Weights of a small mixture-of-experts language model, trained from scratch on English Wikipedia.
Size: 8 layers, vocabulary 50257.
Experts: 2 picks a token, a sigmoid router, a shared expert of 128 neurons.
Below are experts of layer 5 (counted from 0) of a mixture-of-experts language model. Rows are named router (the router's row for the expert), gate (a neuron's input weights, with its number), up (a neuron's input weights, with its number) and show model dimensions 0-63. Each number is 128 + 32 x the weight over its row's rms, rounded and kept within 0 to 255.
After each expert's rows: a language model's description of what the expert responds to. This comes from a sample of Wikipedia text that the model never trained on.

# expert 2
router [140  60  93 138 175 109 133  91 148 132 157 136 102 154 101 146 106 108 105 144 133 135  85 114  99 111 194 122  93 174 141 123 102  80 109 154 101 137 166 146 104 109 118 130 106  83 131  99 132 109  64  43 137 183 118  87 145 134 121 103 114 103  73  98]
gate0 [202 151 124 105 165 124 208  87 124  51 132 152 138 140  98  74 109 136 148 105 139 121  98  92 153  88 146 121 151 100 134  91 127 144 148 105 143 144 124 176  99 113 144 127 109 180  81 135 134 163 112  60 221 125 138 169 145 171 131  89  97 122 106 122]
up0 [206 147 160 170 128 109 176 144 131  90 223 106 175  53  96 179 136 148 114 110 139 125 102 140 151 118 191 205 133 114 145 119 144 134 102 136 106 122 107 146 113 143 114 160 115 103 119 177  62 134 132  85 151  85 105 211 158 189 191 152 122 148 115 123]
gate1 [ 54 120 138 153 165 193 153  99 164  70 167 118 146 164  71 190 132 109 118 153 178 199 171 127 127  98  85 127 113 121 154 149 178 209 143 113 131 112 148 149 166 134 110  87  87  88 172 106 161 151 119 151 156 103 203 163 148 136 106 102 162 116 123 113]
up1 [144 119 134 127 153  91 121 104  83 156 154 144 104 182 130 183  89  41 132 150 152 122 151 110  61 136 159 121 182 129 124 149 154 105 115  85 137 104 111  49 171  91 100 129 128 115 136 114 109 160 116  38  47 121  97 107  95 151 143 108 147 115 101 111]
Copular and auxiliary verbs

# expert 32
router [124 116 171 107 182 131 154  52 222 127 195 147  57 175 138 150 100  88 155 124 126 142 128 145 129 128 108 118 118 189 110 144 111 123 165 108 144 140 118 127 115 136 100 110  95  95 146 114 107 164 127 162 110 185 135  93 120 166  91 137 114 113 126 129]
gate0 [ 97 136 121 159 134 104 113 102 145 158 135 123 118 140 144 117 153 132 123 146 126  91 141 200 103 153  93 112 136 159  82 130 186 120 129 129 163  92  79 107 163  71 166 147 122  98 150  95 160  86  74 109 111 152 148 119 140 132 111 132 112 141 166 129]
up0 [158 111 133 109 121 105 132 153 130 134  98 128 168 148 137 114 110  89 132 123 130 168 128  31 137  90 144 151 132 132 144 136  68 124 139  97  89 136 152 113 127 156  56 110 137 141 114 156  80 142 153 115 123 119 145 129 114 129 132 138 128 112  89 153]
gate1 [113 123 116 115 130 122 164  60 138 142 134 153 152 167  94  37 115 104 162  99 171 126 108 157 162 189 109 127 119 143 116 126  65 113 121 112 103 120  96 173  96 145 102  84 117 138  65 148 100 125 150 100  50 101 122 131 118  84 154  44 163 185  98 116]
up1 [104 130 152 108 117 131 143 189 112 149 125 167  77 118 157 175  92 175  99 139 137 145  80 114  97 151 130 103 186 182  53 175 111  96 180 157 131 115 123 126 145 173 151 108 130 127 149 102 126 104 135 151 128  93 154  81 162 171 170 141  86  88  96 112]
Months and dates

# expert 8
router [136 115 165 128 181  54 146  58 154 132 204 196 128 184 203 126 140 112 128 190 123  79  92 135  78 115 119 111 104 201 140  97  69 106 147 124 149 112 139 128  80 105  64 126  49 126 167 126  97 133  93 171 111 181 124 115 158 137  71 129 111 105  95 122]
gate0 [130 109 116 181  92 163 134 125 114  99  80 170  92 178 161  78 140 146 164 150 146 117 137 101 138 122 146  72 157 114  97  59 125 174 200 168 115 152  57 176 211  96 117 139 116 121 112 162 116  69 138 148 160 148 142  86 139 107 152 105  94 149 153 177]
up0 [127 137 122  82 124 116  90  97 156 123 145  99 168  60  79 184  64 122  96 129 170 190 154 158 136  83  92 164  63 208 158 183 118  73  66 133 150  66 199 146  99 127 122 104 136  74 186 107 136 172  65 183  81 100 155 171 139 116 144 135 197 134 125  89]
gate1 [ 67 126 104 162  69 118 156 109 123  82  71 106 125 203 173  98 133  91 159 148 154 124 101  89 136 114 112 145 114 157 151 154 100  84 105 122 187 134 157  49 144 112 133  94 158 118 117 126  67 119 107 120  92 135 138 137  71 165 132 126 115 241 155 126]
up1 [144 100 121 144  55 106 100  37 127 104 167 120 153  95  94 140  93  95 110 172  92 163  85 169 124  83 160 150  69 161 138 118  80 103 128 116 141 126 171 137 137 147  62  92 139 113 148 186 136  99 156  48 210 102 146 178 115 160 150 130 178 140 158 111]
Definite article "the"

# expert 24
router [123 106 130  68 201 120 175  74 124 113 166 142 130 172 208  91 150 141 177 141 155 124 117 109  95 102 114  79 149 147  99 136 144 110 115  77 142 121 153 145  92 167  64 115  72 127 127  69  98 106  71 130 135 146 119 107 172  94 145 141 117 133 104 136]
gate0 [152 109  77 119 113 143  71  83 153 122 162 201 149 176 181 123 131 132 152 109 152 149 100 155 141 112 138 187 112 126  68 174 199 138 110 101 110 160 149 155 107 137 148 135  60  66  79 121  86  98 151  92 164 146 156 177 123 135 154 124 162 128 139 125]
up0 [ 94 192 140 141 172  78 154 188 136 145  67  91  91 102  80 143 106 105 113 114 101 121 120  93  92 147  92  81 117 130 198  75  51  94 189 152 170 117  75 128 113  88  86 117 212 128 167 122 156 203  98 153  67  79 144 108  98 139  97 147  99  83 156 121]
gate1 [185 128 139 119 154  95 107 110 135  76 198 162 137 158 145 101 157 118 102 105 159 122 133 150  90 150  76 126 130 181 126  97 123  94 139 155 107 132 113 182  96  87 127 140 106 131 120  54 140 118 153  99 127 141 104 125 114 149  76 133 173 160 108 107]
up1 [162  80 140  90 159  97 107  88 205 198 191 119  68 113 150 156 157 117  83 102 166 123 126 150 124 103  44  82 139  48 195 120  92 178 160 130  78 159  95 150 110 158 118 137 151 139 113 134 124 137 192  50  84 132 102 131 106 158 137 172 153 107 113 118]
Multi-digit numbers

# expert 5
router [115  73 155 128 217  97 132  76 181  64 210 109 127 171 162 158 121  76 198 200 195 146 140 141 112 114  97 128 139 177  95  68  93 134 137 142 165 145 125 165 130 150  95 159 131 105 168 116 120 130  82 131 115 161 106 128 165 165 154 153 153 131 148 112]
gate0 [123  87 124 121 169 128  71 148 176 158  62 119  95  36  88 118 160 138 105 124  98 140 120 112  55  80  95 180 102 134 181 130 146  98 177 127 128 185 152 184 130  96  88 144 155 186 105 126 147 168 122 110 104  94  68 111 124 177 151 106 161 152 162 130]
up0 [180 156  82 135  76  79 102 149  57 132 158 144  83 194 138 136 160 149 122 155 115 127 157  78 154 157 112  57 114 124 129 150 148 192 134  77  96  48 128 132 175 141 124 138 105 144 151 177 118 169 139 180 132 147 168 137 180 179 167 177  73 137 137 134]
gate1 [ 90 165 179 111 110  68  74 164 116 116 132 170 164 153 159 141 134 170 118 126 143 190  83 119 151 114  62 120 148 175 101 126 170 159 153 113 159 125 140  91 161 101 158 163 166  66 177 183 124 168  70 238 112 109  82  94 134 148 151 109 176 121 193 158]
up1 [ 93 140 153 136 123  64  78 150 167 125 185 154 146 165 170 122 136 110 100 171 182 189  99 109 128 134  89 137 126 173 105 122 153 130 141 134 141 109 114 109 171 150 137 182 127 106 204 159 144 175 102 226 123 137  86 113 128 136 155 109 176 106 196 152]
Sentence-final periods

# expert 35
router [144 148  95  94 220 111 129  82 177 160 166 182 133 168 129  75 121 125 102 202 112 112 112  78 127 132 141 110 142 146 110 141 108 145 128 131 152 110 125 139  94 156 193  86 133  93 147  81 109 130  89 119 141  99 119  97 131 146  71 131  51 101  82  92]
gate0 [ 84 149 175 123  83  97 124 154 138  98 171 190 141 190 156 146  80  93 160  92 219  84  98 180  81 119 120 126 126 142 121 122 115  97  99 148 123 118 119 150 138 101  81 163 125  68 166  92 126 136 168 140 155 103 141 134 159 132 109 143  80 172 140 120]
up0 [128 175  97 166 175  73 133 118 162 132 157 140 138 131  85  92  66 103 147 121 155 158 148 133 121 140  79 129 134  83 128  67 158 138  91 140  91 102 139 147 139 155 127 116 179 130  60 107 153 109 159 116 178 127 115 129 132 108 103 134  48 183 126 131]
gate1 [152 129 139  38 139 166 111  54 159 116 157  65 144 180 143 136 146 161 156 174  84 113  74 138 107  87 159 130 140  82 101 172 119  93  87 106 151 128 158 177 187 151 145 141 101 104 176 151 161 162 109 168 108 130 221 147 125 129 154 142  68 141 121 114]
up1 [143 175 153  25 143 114 127  98 147  86 100 102 108 168 176 131 139 151 121 108  89 126 113 161 139  74 159  80 128 146 113 136 109  79  89  95 164 128 123 131  80 102 119 156 137 100 195 120 152 138 164 177 125  97 168 108  97 150 153 159  86 120 134 107]
Table and infobox punctuation

# expert 47
router [ 50 134 178 110 172  84 184  66 150 138 186 211  47 115 146 179 112 113 149 112  99  98 128 120 110 146 123 118 139 211  94 181 131 153 132  85 161 110 124 148  91 157  79 127 131  65 128 149 133 124  92 129  78 149 143 109 142 117 162 103 120  88 102 123]
gate0 [154 157 117  97 171 106 174 143 140 128 119 125 107 150 142 115  62 149 118 151 122 167 115 101 181  94 131 128 101 150 117  55 139 165 160 114 108 132 113 162 115 154  95  93 103 124 119 207 101  94  47  54 145  98 152 186 114 111  89 139 201  93 109 197]
up0 [137 133 178 128 146 105 228 166 115 158 147 111 121 130 100 117  84 168 143 188 125 147  92  92 210 133 114 131 129  98 127 134 137 110 124 107  90 121  91 144 123 155 116  94  29 111 105 178 133 104  89 113 129 126 159 179  98  63 116 125 176 109 113 174]
gate1 [103 112  64  80 166 127 121 159 109 111  81 126 136 162 160 133 112 143  73 150 141 119  76 105 177 127 123 161 146 108 105 156  90 116 101 111 122 130 181  95 135 114 173 130 136 129 110 102 114 135  92 142 113 149 201 149 183 153 124 120 168 184  76 130]
up1 [171 109 116 129 116 130 149 123 144 151 101 169 156 107 151 132  90  96 169 147  89 137 134  45  75 150  96  96 122 150 176 151 158 134  73 140 117  95 182 156  59 113 167 128 124 175 166 102  90 154 112 120 116 169 164 144  98 126 116 139  73 112 137 107]
Abstract and common nouns

# expert 34
router [ 94 106 152 118 157  84 142  82 137  72 190 160 125 231 165 118 123  99 142 163 142  84 100 142 122 103 112 158 132 185 130  78 126 154 150 132 149 173 105 201 138 154 141 111  94 114 115 124  98 132 123 104  50 144 113 113 182 145 131 134  96  99 119 120]
gate0 [118 195 104 156 119  74 136 191 167  93 137 122 130 164 161 148 122 188 128 159 195  99  85  90  81  89 105 146 176 140 140 160 184 174  94 103 154 103 159 122 109 107 175 101 146 152 161  96 131 120 167 122 119  84 100 134  99 104 168 107 157 157 124 166]
up0 [173 173 100 165 134 136  57 120 139 124 134 154 109 108 160 118 111 107 171 142 138 126 127  69 151  88 116 103 140  98 165  98  72 125 142 128 152 103 112 125  78 144  99  89 130 124 111 177 162 187  98 118 131 121 185 102 165 111 149 150 204 171 137 136]
gate1 [126 166 131 116 124 183 110 134 143 110 110 174 119 170 119 183 145 114 126 134 103  88 193  92  94 158 127 152 145 146  84 153 106  76 128 123 126 170  82 116 145  93 139 106  85 164 104 113 115 130 162  99 164 117 163 121 141 126 111 160 147 119 156 120]
up1 [163 146 163  90 157 123  85  61 140 198 149 131 198 143 148 116 142 127 139 157 141 150 142  59  90  90 176 190  89  95 117 138 149 145 136  75 138 127 121 138 142 163  83 143 176 134  86 127  81 125 121 127 123 115 114 149 124 130 130  91 149 142  60 100]
Infobox and taxobox line ends

# expert 37
router [ 99  27 127 150 205 118 135  75 143 118 172 137 124 157 148  93  93  82 143 204 106 103 166 136 127 120 126 131  90 185 105 113 126 124  92 127 186 141 210 167 131 169 121  78 110  77 115  53 121 131  85  61 113  95 131 109 166 165 114 167 127  97 149 125]
gate0 [170 137 175 131  82  76 178  77 149 123 118 168 146 171 109 139 168 103 106  83  71 136 148 140  94 111 193 139  87 141 134  62 104 114 122 210 120 161 132 123 144 141 130 133 117 101 100 181 132 148 128  79  98 162 113 150 174  49 146 106 145 150 102 170]
up0 [123 146 104 160 138 190 100 123 153 125 161  95 130 104  87 108 126  82 118 164 157 161 169 115  63 131 133 117 167 161 127 140  97 150  88 142  76 177 102 185 108 137 163 123 128 110 118  82 134 179 135 149 134  88  70 105 115  93 173 124 119 115 123 143]
gate1 [129 117 197 137 139 112 122 158 131  81 119 102 126 178 143 158 117 140  76 104 157 106  86 119 174  85 109 133 144  80 111 106 144 159 119  81 143 137 201 174 146  69 121 166 164 116  90 169 173 165 111 197 103 127 201 164 114  94 127 137 182 144  98 137]
up1 [124 106  60 109 130 143 183  96  59 126 155 119 129  99 130 114 134 144 187 104 135 133 109 122  87 152 123 164 115 182 107 154  97 116 109 162 143 141 113  94 120 153 154  84 113 132 133  98 124  72 140 135 138 147  44 152 174  60 127 123 113  96  99 102]
List line breaks

# expert 9
router [130 125 113 179 188 106 145  98 152 158 150 150  74 204 166 153 124  94 121 154  91 136 128  84 147  72 151 124 105 150  98 145 105 162 165 137 112  39 145 104 162 143 126 100  90 123 143 119 119 159  99 123 144 205 150 152  95  90 150 170  86 118 110  75]
gate0 [137  63 169 154  65 129  88 111 109 127 173 149  97 101 142 164 143  95 175 117 152 168 142 163  99 142  91 152 185 184  67 135 111  75 183 143 159  83 178  91 129 114 141 169 132 121  67 113 152 134 160  47 166 176 181 147 120 130 113  70  63 135 119 126]
up0 [140 199 127 117 171 172 142 144  91 138 144 140 119 106 117 183 136 136 196 116 149 125 154 108  91 105 107 111 138  92 132 182  79  70 162 151 134 147 195 131  95 153 162 143 131 141 135 177 126 123  68  88 183 159  95 106 129 168 155  97 121  63 129 128]
gate1 [125 163 128 114 140 150 163 103 112 127 119 119  99 225 111 139 142 148  99 123  99 117 125 132  79 154 126 131 137 116 170  65 124 131 187 178  84 140 115 150  82 139 102 128 157 155 150 129 121 137 181 183  68 138 127 132 129 162 149 116  85 171 140 179]
up1 [111 175 155 104  88 159 159 171 108 106 140 165 105 147 150 160 115 153  94 172  96  93 114  91 160 193 116 183 104 139  56 129 116 104 106 161 173 151 120 106 111 125 113 119 124  81 137  88  96 156 211 139 154 103 130 114 146 106 144  90  82 115 112  62]
Word-initial fragments

# expert 0
router [106  94 121  84 177  73 217  52 181  99 191 113  86 207 154 103 133 133 120 167 113 163 110 151 146 122 161 158 152 140  83 158 124 140 140  84 113 143 105 180 118 159 152 112  69 136 111  84 114 106 106 136 142 168 160  61 133 137 132 147 126 125 115 116]
gate0 [106 140 139 157 106  57 179 146  76 123 158 160  95 139 120 105 130 142 175  60 144 143 110 131 128 123 173 137 126 138 100 205 192 108 125  51 107 159 104 116 144 169 151 165  95 123 206 155 104 143 113 151 124 100 148 143  88 143 140 117  56 129 125 192]
up0 [103 110  95 130 136 156  92 138 158  86  94  73 133 143  99 146 112 120 144 140 109 143  94 161  95 115 120  53 157 115  41  74  96 124  91 172 149 130 143 153 126  75  87  65  94 123 116 116 144 101 143 143  72 105 142  85 113 127 152 101 121 138 180  98]
gate1 [143  82 190  86 188 107 151  97 153  82 145 158 148 152 147 135 161  90  96 145 137 129 131 134 122 142  90  98 177 120 170 154 149 198  92 109 162 124  96 174 148 130  91 115 105 150 153 107 121 116 151 150 146 185 151 106 125  92  90 144  79 190 124 126]
up1 [105 114  95 143 152 159  96 119 151 132  96 187 138 144  57 125 176  72 122  85 173 158 168 115 186 128 162 162  76 122 119  94 157  72 121 141 133 159 145 145 155 159 124 106 170 145 133 167 114 152  22  70 126 125 100 109 106 169 107 115 164 155 142 114]
Sports table cells

# expert 17
router [103 111 134  89 152 157 154  65 164 147 167 166  81 196 191 209 119 128 123 134  92 155  89 147 158 108 139 140 136 133 145 140 165 128 104 102 173 106 113 157 174 176 163  54 118 160 168 144 129 184 133 149  91 179 141 153 114  98 156 138  72  83 140 143]
gate0 [144 116 145 138 146  80 128  15 116 106 187 170  96  97 157 155 106 150 129 142  97 165  97  93 120  61 170  77 149  85 134  54  76 185 136 139  93 194 147 118 148 146 159 144 190 100 107  93  51 161 115 122 101 156 168 126 158 104 138 152  97 202 139 144]
up0 [135 125 140 108 132 129  78 147 222 143 139  92 111  88 151 140 135 130 136  95 179 111  72  75 173 125  50 183 114 182 153 163 125 122 186 149 151 116 125 150  74 166 130 147 124 150 162 219 218 179 157 153 157 172 112 150 116 116 111  65  80 121 104  97]
gate1 [130  87 157 133 154  91 172  99  84 114 184 188 181 169 128  63 111 101 188 115 132 102  90  97  72 148 151  44 118 155  95 197 137  65  94 111 164 139 106 122 114 159 177 148 115 166 119 139 102  78 143  59  93 200 148 141 120 198 137 122 151 145 153 105]
up1 [166 116 104 113 141 103 137 172 136 133 142 140 174 182 113 129  92 185 121  83 149 116 112 131 150 171 146 133  77 167 118 136 107 120  60 148 154 146 162 129 130 141 114 101 115 117 157 123 143  91 125  89 169 165 103  95 173 139 116 111 103 145 169  95]
Foreign name beginnings

# expert 27
router [159  95 169  99 193 108 165  72 158  96 198 157  89 156 119 153 123  51 204 168 119 127  53 101  99  97 147 150 120 151 108 131 112 135 124 130 145  96 138 136  98 127 107 135 127  53 130 155 103 179  48 100 134 193 121 115 108 169 150 142  83  95 113  61]
gate0 [141 150 131 145 127 107 136 109 138 151 156 141 145 117  79 116 131 154 126 143 137 141 113 126 128  41  82 129 161 117 114  52 119 165 156 161 153 124 144 112 157  86 107 138 153 120 168 187 136 145 137 152  89 153  94 159 172 100 118 165 115 120  99  98]
up0 [150 164 132 113 141 141 121 128 168 165 104 121 145 191 174 174 154 148 153 123 135 155 134 132 138 170 194 130 139 107 124 143 133 112 116  98  83 112 133 158 145 104 128 158 122 158  99 116 135 121 135 109 182 148 160 152 164 159 145  68 147  80  88 150]
gate1 [174 119 124 111 126 147 118 131 119 150 151 171 213 200  73 145 120 121 133 153 171 106  94 163 133  59 133 163 181 115 104 162 151 121 139 125 127 155 122 135 120  84 109 105 105  97 101 195 114 143 140 105 123 124 134 121  97 120 160 167 170  97 164  88]
up1 [ 77 104 133 167  58 120 114 115 152 193 131 170 110  92 118 142 134 128 108 108 185 161 124 122 131 152 105 105  81 184 100  90 126 167 135 164 148 135 115 164 109  78  83 202 137 121 120 125 107 107 138 108  93  60  82 116 141 104 128 123 117 148 174 126]
Clause subject pronouns

# expert 11
router [ 84 135 142  90 150 127 151  57 151  76 135 135  71 172 161 180 160  90 176 180 115 153 109  86 111  82 122 117 174 151 112 138 101 168 136 136 139 144 133 136 127 180 121 145 132  79  86 122 145 164 102 105  67  81 149 107 131 139 194 112  87 159 131  87]
gate0 [125 143  91 108 106 144 127  84 144 127 174  79 140 129 145  97 129 138 155 153  78 136  87 138  98 143 160 127 126 177  70 118 131 146 143 109 179  99 172 155  66 141 121 129 152 114 160 142 123 130 141 132  68 123 176 134  92 111 198 149 172 181 155 105]
up0 [ 90 159 150 163 136 134 112 108 114 149 158 164 139 166 131  58 118 164 191 100  71 118 159  70 126 106 162  67 110 140  95 202 159 105 125 143 135 139 161 170  97 171 135 140 174  97 158 159 138 200 166 179 145 158 101 145 111 172 136 166 117  80 108 107]
gate1 [126 173  96 138 108 133 178 151 128  89 202 136 104 108 121 191  87  61 164 154 156 140 123 107 139 150 169 191 145 150 128 124  76 134 107 139 132  97 128 107 145 110 175 169 182 123 142 175  87 104 152 175  85 137 149 103  46  96  76 155 112  78 154 171]
up1 [158 122 112 110 108 109  86 155 122  68 125  96 122 141 131 134 122 140 122 111 108 130 124 126  86 139 163  50 106 139  75  72  83 118  63 118  90  99 114 101 102 143  87 108 130 111 119 124 128 144 113 108 120 131 125  56 100 136 117 104 161 154 114 181]
Articles, size adjectives

# expert 43
router [114 101 177 105 215 114 168  71 146  83 146 112 117 228 117 148 161 116 135 151 107 119 112 131 101 129 127 125 151 176  90 126 104 125  68 121 157  96  87 134  63 147 131 110 126 110 178 103 157 153  84  90  79 147 159 125 130 100 110 140 103  95  84 119]
gate0 [151 148 180 190  99 160 107 102 131  86  78 111 166 150 104 189 153 176  73  49 160  95 123 113 105 113 129 133 172 133 126  98 137 141   7 111 155 143  67 189 132 134 128  98 129 106 163 107 103 174 102 148 148 136 134 166 132  38 160  98 135 167  90 154]
up0 [ 79 161 112  98 174  88 117 111 117 201 173 145  81  91 110  83 135 174 197 140 103 127 132 147 210 146 132 126 109 153 111 115  79 145 144  85 112  99 150  87 146 117  95 119 103 146 128  84 109  87 122 101 155 129 121 186 148 178 120 141  77  93 131 103]
gate1 [140 192 152 100 130 137 141  96 126 126 210 130  47 106  96 195 125 190 134  88  88 126  94 120 102 159 163 155 233 159 106 105 107 133 176 149 124 119 136 121  97 106  88 167 118 111  96 107 133 158 168 110  95 128 202 121 157 134  82 201 160 192  86 103]
up1 [158  91 124 137 121 144 142 170 130 133  44 112 164 154 155  82 141  67 110 128 176 111 143 138 127 134 116  99  65 111 173 145 159 163  98 108 151 144 176 166 153 130 174  90 137 124 140 145  87 133 108 116 191 171  90 159  77 158 147  98 116 103 135 170]
Conjunctions and auxiliaries

# expert 16
router [100  72 183  95 193 107 148  81 167  82 196 144 125 219 195 111 143 104 165 154  92 114 133 108  88 153  88  87 122 198  96 140 157 133  79  66 179 138 107 181  69 120 102 131 101 128 158  83  99 109  91 144  84 190 150  87 119 159 161 213 106 109 139  92]
gate0 [171 130 143 130 165  98 127  88 139 135 125 155  87 192 124  47 124 112 149 133 108 156 123 137 154 135 150  53 167 123  94 165 139 127 134 109 131 176 177 119  69 143  71 167 172  78  91 170 169  70 186 138  61 130 190  98 133 131 114 122 124 126 150  81]
up0 [164 133 129 119 155 111 127 130 107 106 147 121  73 103 134  97 133 113 158  36 120 145 140 124 146 190  94 186 156 120 110 110 127 124  49 157  81 110 138 133 129 177 162 119 155 148 146  94 115 112 111 159  34 135 132  82  98 119 115 136 152  84 133 118]
gate1 [142 162 187 141 140  61  99 111 150 108  84 122 117 207  90 158 145 172 116 123 160 127 122 127 155 151  69  44 142 182 142 139  98 139 185  86 183 124 127 103 103 102  79 159 117 150 161 122 139  78  94 144 145 111 117 179 163 126 117  83 151 182 183  46]
up1 [151 154 105 112 147 150 109 193 159 121 132  97 156 104 103  75  69 173 116 112  97 178 152 115  94 116 129 194 124 152  86 141 146 111 123 112 122  85 140 172  87 142 148 122 134 145  55 148 120 172 161 152 139 119 180 156 113 114 150 205 102 119 155 207]
Table row ends

# expert 22
router [116  96 181 113 221  74 167  66 163 131 172 166 106 168 146  66 120 102 161 161 134 113 100 128 144 134 139 136 172 140 102  94 109 173 126 132 154  95 147 127 100 210 164  75  83 153 168 139 134 152 105 118  76 133 108 147 150 122 112 170  94 106 101 124]
gate0 [ 97 178 163 122 168 116 209 101 115  82 206 144 178 182 165 118 131  77 140 149 120 182 130 142  58 130 130 143 151  96 129 130 150 162 146  69 153 103 136 146 118 163 123 160 123 120 105 156 165 117 135 171 134 175 135 124 127 155 187 155 157 106  82 118]
up0 [110 146  83 160 110 150 184 103  95 214 127  71 148 168 179 143 100 103 151 104  70 169 127 141 113  81  89 119 133 108  92 121 153 173  95  80 132 105 197 182  97 158  85 189 139 143 137 142 160 132 116 164 112 130 127 173 139 119 152 175  96 113 130  99]
gate1 [144  89 186 109  74  84 145  76 132 150 121 182 143 127 149 121 126 141 118 102 122 105 127  72 108 189 144  89 131 110 100 105 146  89 132 107 148 112 132 177  92 152  84  73  45 122 121 123 102 100 126  89 130 145 180  58 109  94 118 101  95 115 128 169]
up1 [143  71 138 102  80  56 157 103 125 107  92 183 101 161 156 114 143 155 126 152  40  85  94  64 113 120 138  72 109 139 131 140 137 118 157 112 170 122 132 109 171 112 144  97 100  86 110 114 138 144 139  98 167 155 128 120 164 110 135  93 102  99 149  96]
Table pipes and list labels

# expert 1
router [140  95 101 139 128 150 113  85 126 181 164  87 133 183 131 198  90  99 149 178  90  77 153 125 125 107 180 146 127 163 119 157  66 130 115 135 129 115  95 105 124 127  80 108 151  96 146 123 125 138 102  33 119 138 136 130 136 156  93 138 110  76  42  81]
gate0 [135  93  72 158 138  62  80  76 207 179 140 110 136 124 161 136  97 158  97 189 111 104  99 184 141 114  99 165 144 151 138 130 143 209 160 144 186 173 149 132 135 137 108 150 157 147 108 162 108 124 218 132 113 219 162 131 150 150  85 105 141 162 150 189]
up0 [122 155 113 142 190 186 142 201 123 131 141 129 178 182 134 188 104  88 119 156 146 197 114 112 166 115  96  98  82  37 157 147 131  85 110 124 151 126 182 198 113 148 153 108  99  90 112 148 150  84 138 141 150  63 111 145 148 156 139  89  90  85 143 152]
gate1 [186  81  85 175 166 104 161  63 129 155 158 190  64 153 107 201 120 186  84 108 118 144 137 111 149 122 108 154 136 133 121 107 125 140  83 137  51 140 141 135  86 149 148 107 130 120 137 168 153 187  50 118 128 141 108 116  74 136 159 169 108 176 137 146]
up1 [137 206 111 102 122 110 182 147 103 142 106  67 100  85 121 114 164 133 164 134 114  93 132 133 125  68 146 172 139 127 102 106 120 167 143 158 122  29 146  72  78 114 136  99 121  97 162 161 108 151  93 156 114 181  82 152 151  47 117  68 145 103 107 174]
Personal name starts

# expert 10
router [129  98 131 109 185 106 124 108 143 146 192 170 129 150 141 135  94  97 152 128 139  85 120 111 124  91 138 109 140 203 102 161 129 128 104 136 171  53  90 162 147 130  73 112  43  88  79 108  81 120  68  99  93 153 112 121 150 143 168 178 118  82 116 131]
gate0 [ 96  94 125 118 115  91 172  26 129 106 137 204  61 116 180  87 183  95  64 146 174 169 149 118 107 139 106  96 131 120 121 106 153 112 125 111  49 198 127  99 149 128 146 183  99 104 108 120 111 145 120 133 115 160 143 145 140 124 131 121 149 143 104  98]
up0 [155 114 132 148  93 139 182  76 129 127 126 122 144 141 134 129 123  99 197 167 126 131 160 153 144 127 132 107 146 124 118 130 142 135 127 137 114 176 145 105 120 153 184  98 131 117 138 121 155 112 167 149 122 106  87 148 105 145 112 146  85 125 135 113]
gate1 [ 99  95 100 134 165 130 129 125 153 104 168 165 107 181 172 152 124 150 107 151  93 171 125 102 135 182  65 138 136 131  86 164  65 143 129 138 120 173 106 120 121 116 141  85 137 168 133 106  87 142 160 125 124  92 118 145 114  93 164 162  90 155 122 141]
up1 [ 78 122  81  95 138 150  83  43 165 101 124  84 120  99 138 198 137  74 102 114 161 132 141  95 160 125 117  82  48 164 101 142 106 122 165 150  86  99 173 118 144 145 206 157 137 126  82 127 101 184 101 109 143  63 143 172 117 107 155 116  89 131 118 163]
Years and dates

# expert 38
router [ 69  90 111 131 176 123 158  88 115 157 172 116 116 161 145 123 114 125 123 147 128 115 118 152 107  63 160 140 146 163 107 150 125 133 131  76 117 154 148 151 111 151 118 127 120 124 134 117 129 125 119  51 141 151 155 118 112 146  92 130 152  61  53 111]
gate0 [131  72 102 142 102 176  37 144 157  61 172  97 164  99 118 120 162 102 144 125 106 161  82  88 120 105  74 110 118 117 115 200 157 123 136 183 120 125 194  87 131 169  98  85 143  97  82 175 119  82  53 147 143 149 150  94 146 136 133 168 204  85 125 114]
up0 [116 146 157  98  90 178  96 128 149 161 118 132 120 143 127 154 178 109  93 131 101 147 122 104 163 119 126  96 174 113 122 192 153 109 146 132 171 157 153 109 124  97 118 116 138  91  91 147 114 118 128 203  94 103 125 112 168 169 116 184 166 106  70 148]
gate1 [139 123  76 172 146 112 148 121 129  30  94 106  43 164 211 158  80 146 190 160 116 113 113 115 125  60 151  83  82  94 135 201 154 174 107 146 117 159  75 125 105 136 127  74 119 161 171 113  83 133 175 169 210 148 169 103 150  55 139 146 142  96 139 154]
up1 [145 146 122  99 104 120 108  81 134 134 188 104 134 116  76  63 215 136 123  58 146 143  71  99 127 172  93 134 142 162 149  96 131 106 187 145 132 105 145  91 114 127 167 134  60 148 162 157 114 138  94 105  86 149  84 119 100 167 116  62 133 166 136 137]
Digits inside numbers